From a checkpoint of a small mixture-of-experts model trained on Wikipedia.
Size: vocabulary 16736, 21.1M parameters.
Experts: 24 experts in each of 10 layers, 96 SwiGLU neurons an expert, 4 picks a token, a sigmoid router, 3 empty slots to pick.
Training: a variant of SOAP for the experts, 505M tokens.
Below are experts of layer 8 (counted from 0) of a mixture-of-experts language model. Rows are named router (the router's row for the expert), gate (a neuron's input weights, with its number), up (a neuron's input weights, with its number), down (a neuron's output weights, with its number) and show model dimensions 0-191. Each number is 200 + 20 x the weight over its row's rms, rounded and kept within 0 to 999.
Before each expert's rows: "raises" lists some tokens whose logits its average output raises strongly, later layers aside. This comes from a sample of Wikipedia text that the model never trained on.

# expert 11
raises: "in ", "with ", "to ", "for ", "and ", "of "
router,237,230,175,216,188,158,210,258,182,191,200,203,189,216,201,210,219,216,213,182,208,213,188,225,184,160,223,173,228,225,175,171,180,190,187,199,181,201,233,218,201,185,187,220,203,205,214,235,200,202,223,142,214,210,186,158,199,186,209,202,202,218,168,228,211,231,190,169,227,165,206,175,195,228,192,197,175,195,189,179,175,207,176,182,197,210,211,217,235,200,201,227,187,209,180,201,191,210,175,222,178,198,218,191,188,190,195,186,215,234,237,256,216,191,198,216,230,234,184,199,221,200,226,167,249,207,192,192,213,207,205,191,217,203,207,212,173,192,189,186,180,183,195,193,227,189,202,191,189,208,200,198,223,247,204,188,212,201,224,213,192,195,198,183,177,204,182,212,193,193,195,242,193,185,190,198,208,162,192,218,244,188,222,165,207,205,185,200,219,187,221,186
gate0,172,235,196,142,188,179,209,233,208,254,202,201,175,198,188,218,171,194,205,195,197,190,203,186,224,210,177,154,181,194,204,207,182,212,192,182,218,193,190,233,235,222,195,185,187,184,194,177,157,221,209,201,196,195,202,207,239,171,189,216,240,179,216,172,239,153,217,212,184,191,228,195,215,219,208,164,169,213,210,205,202,198,174,173,223,178,240,215,225,201,210,212,220,192,200,213,176,162,216,196,240,204,168,200,198,205,177,216,159,225,195,211,195,206,192,190,214,192,211,167,211,214,192,200,222,223,198,203,236,213,182,208,203,220,216,192,202,236,212,208,183,197,226,213,217,195,211,192,190,209,187,197,178,191,203,208,221,181,193,177,162,239,233,212,174,181,181,195,208,196,229,191,198,228,214,193,212,203,200,237,219,212,194,157,218,188,196,225,189,209,204,216
up0,229,186,210,181,168,228,200,211,199,214,165,198,192,166,194,213,186,185,208,179,222,196,181,193,218,194,187,157,212,206,230,213,228,180,227,210,229,199,229,178,222,228,222,229,203,213,210,177,179,187,234,157,193,208,222,175,222,216,220,187,184,185,150,189,261,202,204,211,212,207,185,151,203,217,232,188,227,224,202,187,204,204,223,183,197,223,203,197,218,188,203,181,221,172,226,207,214,205,184,212,243,211,221,195,190,202,214,162,185,225,209,166,207,212,169,174,206,210,207,184,209,221,197,226,167,206,186,200,186,217,190,181,204,207,234,194,199,216,177,185,173,195,217,187,200,215,205,185,173,200,223,182,204,154,193,186,217,198,198,254,213,226,227,188,184,214,216,234,201,217,184,190,199,240,202,174,189,200,187,197,170,192,190,212,210,183,184,214,175,176,217,212
down0,198,234,220,191,229,179,207,202,221,205,203,210,208,239,204,157,210,185,169,164,191,213,200,257,195,196,234,201,164,188,184,201,179,193,232,215,217,175,200,205,216,190,209,188,232,231,203,206,177,209,216,156,186,212,206,214,212,205,181,209,232,194,230,202,202,189,212,183,204,201,197,204,186,210,192,224,199,178,208,188,204,190,194,211,200,192,175,234,216,187,208,215,183,194,221,186,202,223,184,177,190,180,227,221,191,169,177,161,248,211,195,197,212,209,206,210,191,199,178,171,192,137,195,187,174,216,189,222,231,190,194,218,199,206,207,226,199,229,200,201,207,219,195,229,232,212,184,204,165,223,212,169,197,222,164,206,202,222,213,198,188,197,228,178,189,218,225,160,199,174,208,173,196,197,160,211,216,210,193,198,210,160,202,203,158,185,152,210,226,166,225,209

# expert 13
raises: "| ", "|", "of ", "("
router,237,215,205,213,179,177,232,266,196,190,219,213,189,214,207,227,214,206,235,186,212,198,161,243,208,140,240,182,214,211,188,180,172,197,213,205,189,203,203,196,171,192,210,214,197,223,213,202,192,185,196,208,226,188,187,169,235,195,191,238,199,219,175,178,161,182,183,179,219,162,165,179,204,202,189,175,192,191,207,220,192,205,154,212,206,200,203,200,199,172,191,209,196,187,213,207,192,242,195,201,192,181,193,194,186,197,205,200,233,201,211,227,198,184,182,202,232,256,198,174,208,213,214,143,217,225,173,189,232,189,194,202,204,228,187,218,189,197,183,164,173,197,182,201,233,180,177,192,201,182,217,201,230,235,209,181,218,206,205,183,216,181,193,183,192,223,200,214,197,200,192,202,191,183,215,203,186,179,203,218,232,184,203,201,199,187,163,194,228,191,221,205
gate3,205,254,207,207,221,207,232,221,223,261,195,227,183,213,191,206,162,221,175,218,234,171,190,207,208,221,178,186,187,179,170,208,218,196,201,213,233,206,239,220,208,184,204,160,218,187,217,173,218,220,209,196,227,211,194,204,185,226,200,193,189,207,138,185,200,216,231,212,212,196,217,217,204,180,172,216,200,200,195,239,214,224,226,181,191,202,189,202,136,193,195,208,186,176,195,215,187,208,222,170,215,191,212,201,226,211,227,218,187,203,223,202,210,199,194,208,206,183,171,204,215,197,204,172,194,238,195,217,165,183,189,162,181,184,213,214,160,208,212,188,202,199,221,178,211,186,204,187,194,214,181,178,216,210,216,230,227,221,220,176,220,212,204,178,191,194,194,211,213,207,170,184,204,240,186,167,195,203,212,193,227,172,193,203,192,240,202,178,208,181,187,235
up3,150,169,207,207,186,177,203,157,191,212,204,206,224,171,207,171,211,212,198,211,232,209,199,195,193,216,192,206,225,199,209,201,209,203,191,203,169,212,194,195,187,219,199,205,173,181,211,232,198,140,199,193,201,202,216,175,227,218,182,191,184,189,224,202,175,207,198,173,219,223,211,180,210,224,171,166,198,196,182,169,204,199,194,207,205,204,224,168,231,202,190,194,217,194,183,193,209,181,210,214,208,217,181,206,184,218,222,240,219,172,196,187,227,175,177,176,171,185,224,182,225,169,201,245,204,178,168,232,187,199,225,244,201,176,182,173,239,214,223,176,210,225,175,207,186,208,200,196,186,229,243,224,176,190,200,195,167,171,168,202,173,204,213,207,197,220,208,220,210,226,210,232,210,209,221,227,185,180,178,156,164,195,222,202,176,175,193,228,202,201,188,196
down3,191,210,171,208,150,234,199,187,212,195,208,164,197,216,207,205,193,205,178,200,212,201,213,208,187,233,220,186,234,219,176,209,198,203,222,190,188,189,237,157,193,197,224,196,241,217,240,218,190,213,227,205,188,235,168,164,181,178,220,197,196,197,200,209,229,181,225,204,189,173,179,170,193,210,212,184,200,195,203,193,219,199,201,194,184,196,183,168,173,185,207,210,164,226,186,197,208,189,231,204,189,217,204,199,212,198,189,220,207,200,166,189,174,209,192,199,208,189,205,201,224,154,209,166,232,218,224,189,152,202,199,194,183,239,190,191,201,206,246,188,228,213,193,221,198,198,210,166,180,197,190,231,202,185,192,231,194,178,207,201,154,180,192,192,213,217,244,182,190,181,194,212,158,243,199,203,211,212,212,245,204,165,185,191,165,225,227,202,229,208,209,200

# expert 2
raises: "p", "days ", "| ", "years "
router,240,202,193,195,178,177,189,227,209,211,197,190,154,170,213,193,222,225,200,209,227,224,181,158,177,131,192,187,170,250,220,197,192,198,163,181,184,197,205,190,213,183,166,169,215,178,190,256,220,188,195,194,216,231,182,222,194,209,225,201,212,202,201,202,183,176,176,167,204,181,169,213,226,192,196,222,190,231,208,251,214,236,192,191,178,201,217,190,204,197,192,207,189,210,199,219,194,215,184,205,216,215,220,173,209,199,180,231,232,232,209,215,209,188,188,184,194,197,162,175,181,205,175,222,225,198,204,224,181,186,212,234,201,227,201,228,204,206,195,221,180,210,174,171,198,209,216,209,199,201,203,208,172,167,188,184,229,218,239,217,184,182,191,172,184,188,178,214,222,209,214,191,179,222,191,218,192,176,190,171,217,175,198,216,191,223,198,208,205,192,199,212
gate0,206,203,205,206,204,181,197,238,222,205,214,227,176,178,213,210,219,198,235,185,167,187,215,219,208,194,216,199,268,232,205,179,241,218,215,184,202,187,167,215,229,170,215,210,201,182,185,215,198,191,186,209,171,206,234,197,199,187,186,207,218,200,226,214,187,190,167,216,198,196,201,216,208,212,223,229,192,208,224,230,207,202,184,203,168,149,198,236,196,196,199,196,188,188,178,199,253,233,184,203,198,204,186,201,180,204,158,192,225,249,207,183,229,174,168,194,191,212,145,195,175,196,203,169,207,173,180,216,204,185,211,205,199,199,223,161,199,240,235,212,206,193,196,180,170,203,166,197,220,203,195,176,164,184,226,165,189,173,192,186,202,196,193,181,209,185,192,191,184,204,181,198,211,191,197,210,192,158,205,217,220,183,178,211,218,228,208,200,216,211,215,221
up0,228,215,250,191,237,176,171,221,204,202,238,187,194,199,211,218,223,168,227,182,193,216,224,200,191,191,246,189,205,219,196,176,207,167,194,193,200,200,193,206,197,207,189,201,194,197,233,221,189,221,165,210,229,223,219,193,205,211,196,177,195,185,218,213,186,223,180,230,203,202,187,196,187,193,165,210,168,213,230,217,214,196,182,251,207,135,218,256,207,209,218,192,213,182,181,183,255,206,220,203,171,219,213,217,195,209,191,197,212,218,207,201,206,211,234,172,168,183,195,193,186,191,195,189,202,214,205,195,217,162,234,192,215,196,211,159,184,205,176,209,208,206,196,205,172,217,177,197,204,200,174,183,189,182,182,155,193,190,210,206,204,179,213,202,218,154,229,218,203,222,185,213,205,184,207,182,219,205,194,241,212,193,198,189,151,206,216,175,193,191,187,220
down0,207,214,198,212,232,199,185,177,221,230,193,210,192,215,180,200,214,134,210,196,193,191,208,201,214,208,215,220,207,200,177,220,186,197,190,217,209,213,214,217,208,235,199,210,165,224,169,184,199,206,199,179,177,190,206,192,230,210,221,186,230,190,204,235,206,210,202,196,211,202,199,200,174,186,178,218,202,187,231,214,228,164,192,195,239,221,190,184,199,270,222,190,195,216,216,168,191,230,230,203,223,226,212,220,193,148,189,188,200,237,200,187,202,205,170,208,208,210,221,200,177,202,199,215,191,208,219,195,215,187,192,198,196,151,234,207,167,221,202,225,193,217,219,204,166,216,192,203,213,162,235,223,190,210,197,186,215,201,185,197,216,184,154,213,213,178,209,215,201,227,209,226,216,152,196,209,165,186,225,207,162,171,193,176,186,178,187,249,197,183,203,188

# expert 1
raises: "| ", "|---|---|---|---|", "- "
router,223,202,193,201,148,173,181,240,203,190,225,224,183,180,195,213,201,197,214,199,188,210,137,213,187,136,209,204,182,222,191,201,191,185,193,186,195,225,175,201,206,180,214,197,191,208,194,218,161,200,214,216,211,210,173,149,198,195,158,250,194,202,182,205,151,180,199,200,224,178,209,206,248,219,226,204,190,208,185,213,221,235,185,192,217,202,213,191,200,162,209,189,181,202,223,204,190,213,212,221,229,219,178,196,190,216,186,200,211,233,215,179,230,196,167,205,225,195,190,202,220,199,227,219,235,199,198,198,202,202,205,201,212,249,174,211,194,190,198,187,187,227,154,215,218,175,197,175,189,198,203,226,209,238,191,176,209,194,203,211,221,180,203,183,197,206,211,203,196,185,193,185,216,188,189,244,175,185,189,190,220,184,204,213,202,208,166,178,242,197,221,181
gate3,191,204,211,212,196,206,174,206,244,227,161,204,213,218,196,175,232,221,187,208,187,183,162,220,238,192,161,209,172,197,199,202,208,197,181,203,191,200,206,202,194,171,218,188,224,223,182,188,202,193,187,205,192,208,178,193,147,200,192,212,187,192,187,156,164,193,211,196,190,213,199,207,185,204,172,172,197,170,196,242,213,244,191,224,209,200,225,222,184,197,197,166,210,196,205,226,241,223,185,246,156,218,228,197,220,215,206,187,209,174,178,205,219,156,209,188,202,173,223,212,193,181,191,188,181,208,194,178,229,189,222,180,209,200,154,239,183,226,185,227,180,180,184,148,208,206,210,198,186,222,213,197,220,215,190,206,185,206,192,207,206,168,225,184,207,167,232,191,193,216,184,208,218,204,149,172,214,200,196,195,186,197,186,234,192,224,200,203,191,220,194,203
up3,216,161,193,254,240,195,253,222,183,161,215,195,165,167,188,197,215,170,197,206,156,189,198,172,212,179,219,166,207,216,240,196,179,259,183,224,188,176,182,185,203,229,235,177,182,207,220,212,200,174,221,180,203,191,181,189,189,224,192,213,212,204,200,191,192,190,221,228,167,190,209,206,195,187,200,174,192,204,180,200,194,218,197,195,189,222,189,185,169,222,213,199,252,173,216,219,236,216,204,187,200,212,190,213,204,209,222,187,193,150,223,183,183,200,189,206,215,184,146,193,215,191,205,207,179,208,210,204,225,204,186,211,206,189,192,216,228,187,196,195,183,175,172,211,186,218,185,174,212,173,169,217,198,207,188,169,208,190,238,207,193,168,204,182,195,221,211,209,184,197,214,185,182,195,250,190,213,226,218,193,193,216,204,207,208,194,194,223,225,188,210,218
down3,197,219,178,201,194,184,209,176,236,212,196,211,173,179,212,157,199,224,206,215,231,197,225,197,172,163,220,209,231,208,216,217,190,212,170,216,214,201,207,172,163,207,207,226,200,187,203,170,166,215,231,112,207,200,213,196,231,217,172,176,210,187,206,215,207,190,220,208,186,182,184,204,167,200,201,228,220,205,208,210,193,223,203,187,167,204,195,199,201,214,218,182,220,225,212,182,179,223,248,206,244,204,219,212,210,217,192,183,194,180,229,210,237,178,212,206,239,209,210,185,189,187,212,190,221,196,179,208,201,183,198,175,203,177,216,205,195,212,215,178,201,183,208,201,158,211,193,191,225,214,205,203,187,174,224,179,193,212,199,219,175,192,174,164,207,209,179,196,225,191,218,175,223,170,197,176,204,206,216,165,211,202,148,202,185,206,209,244,202,186,230,207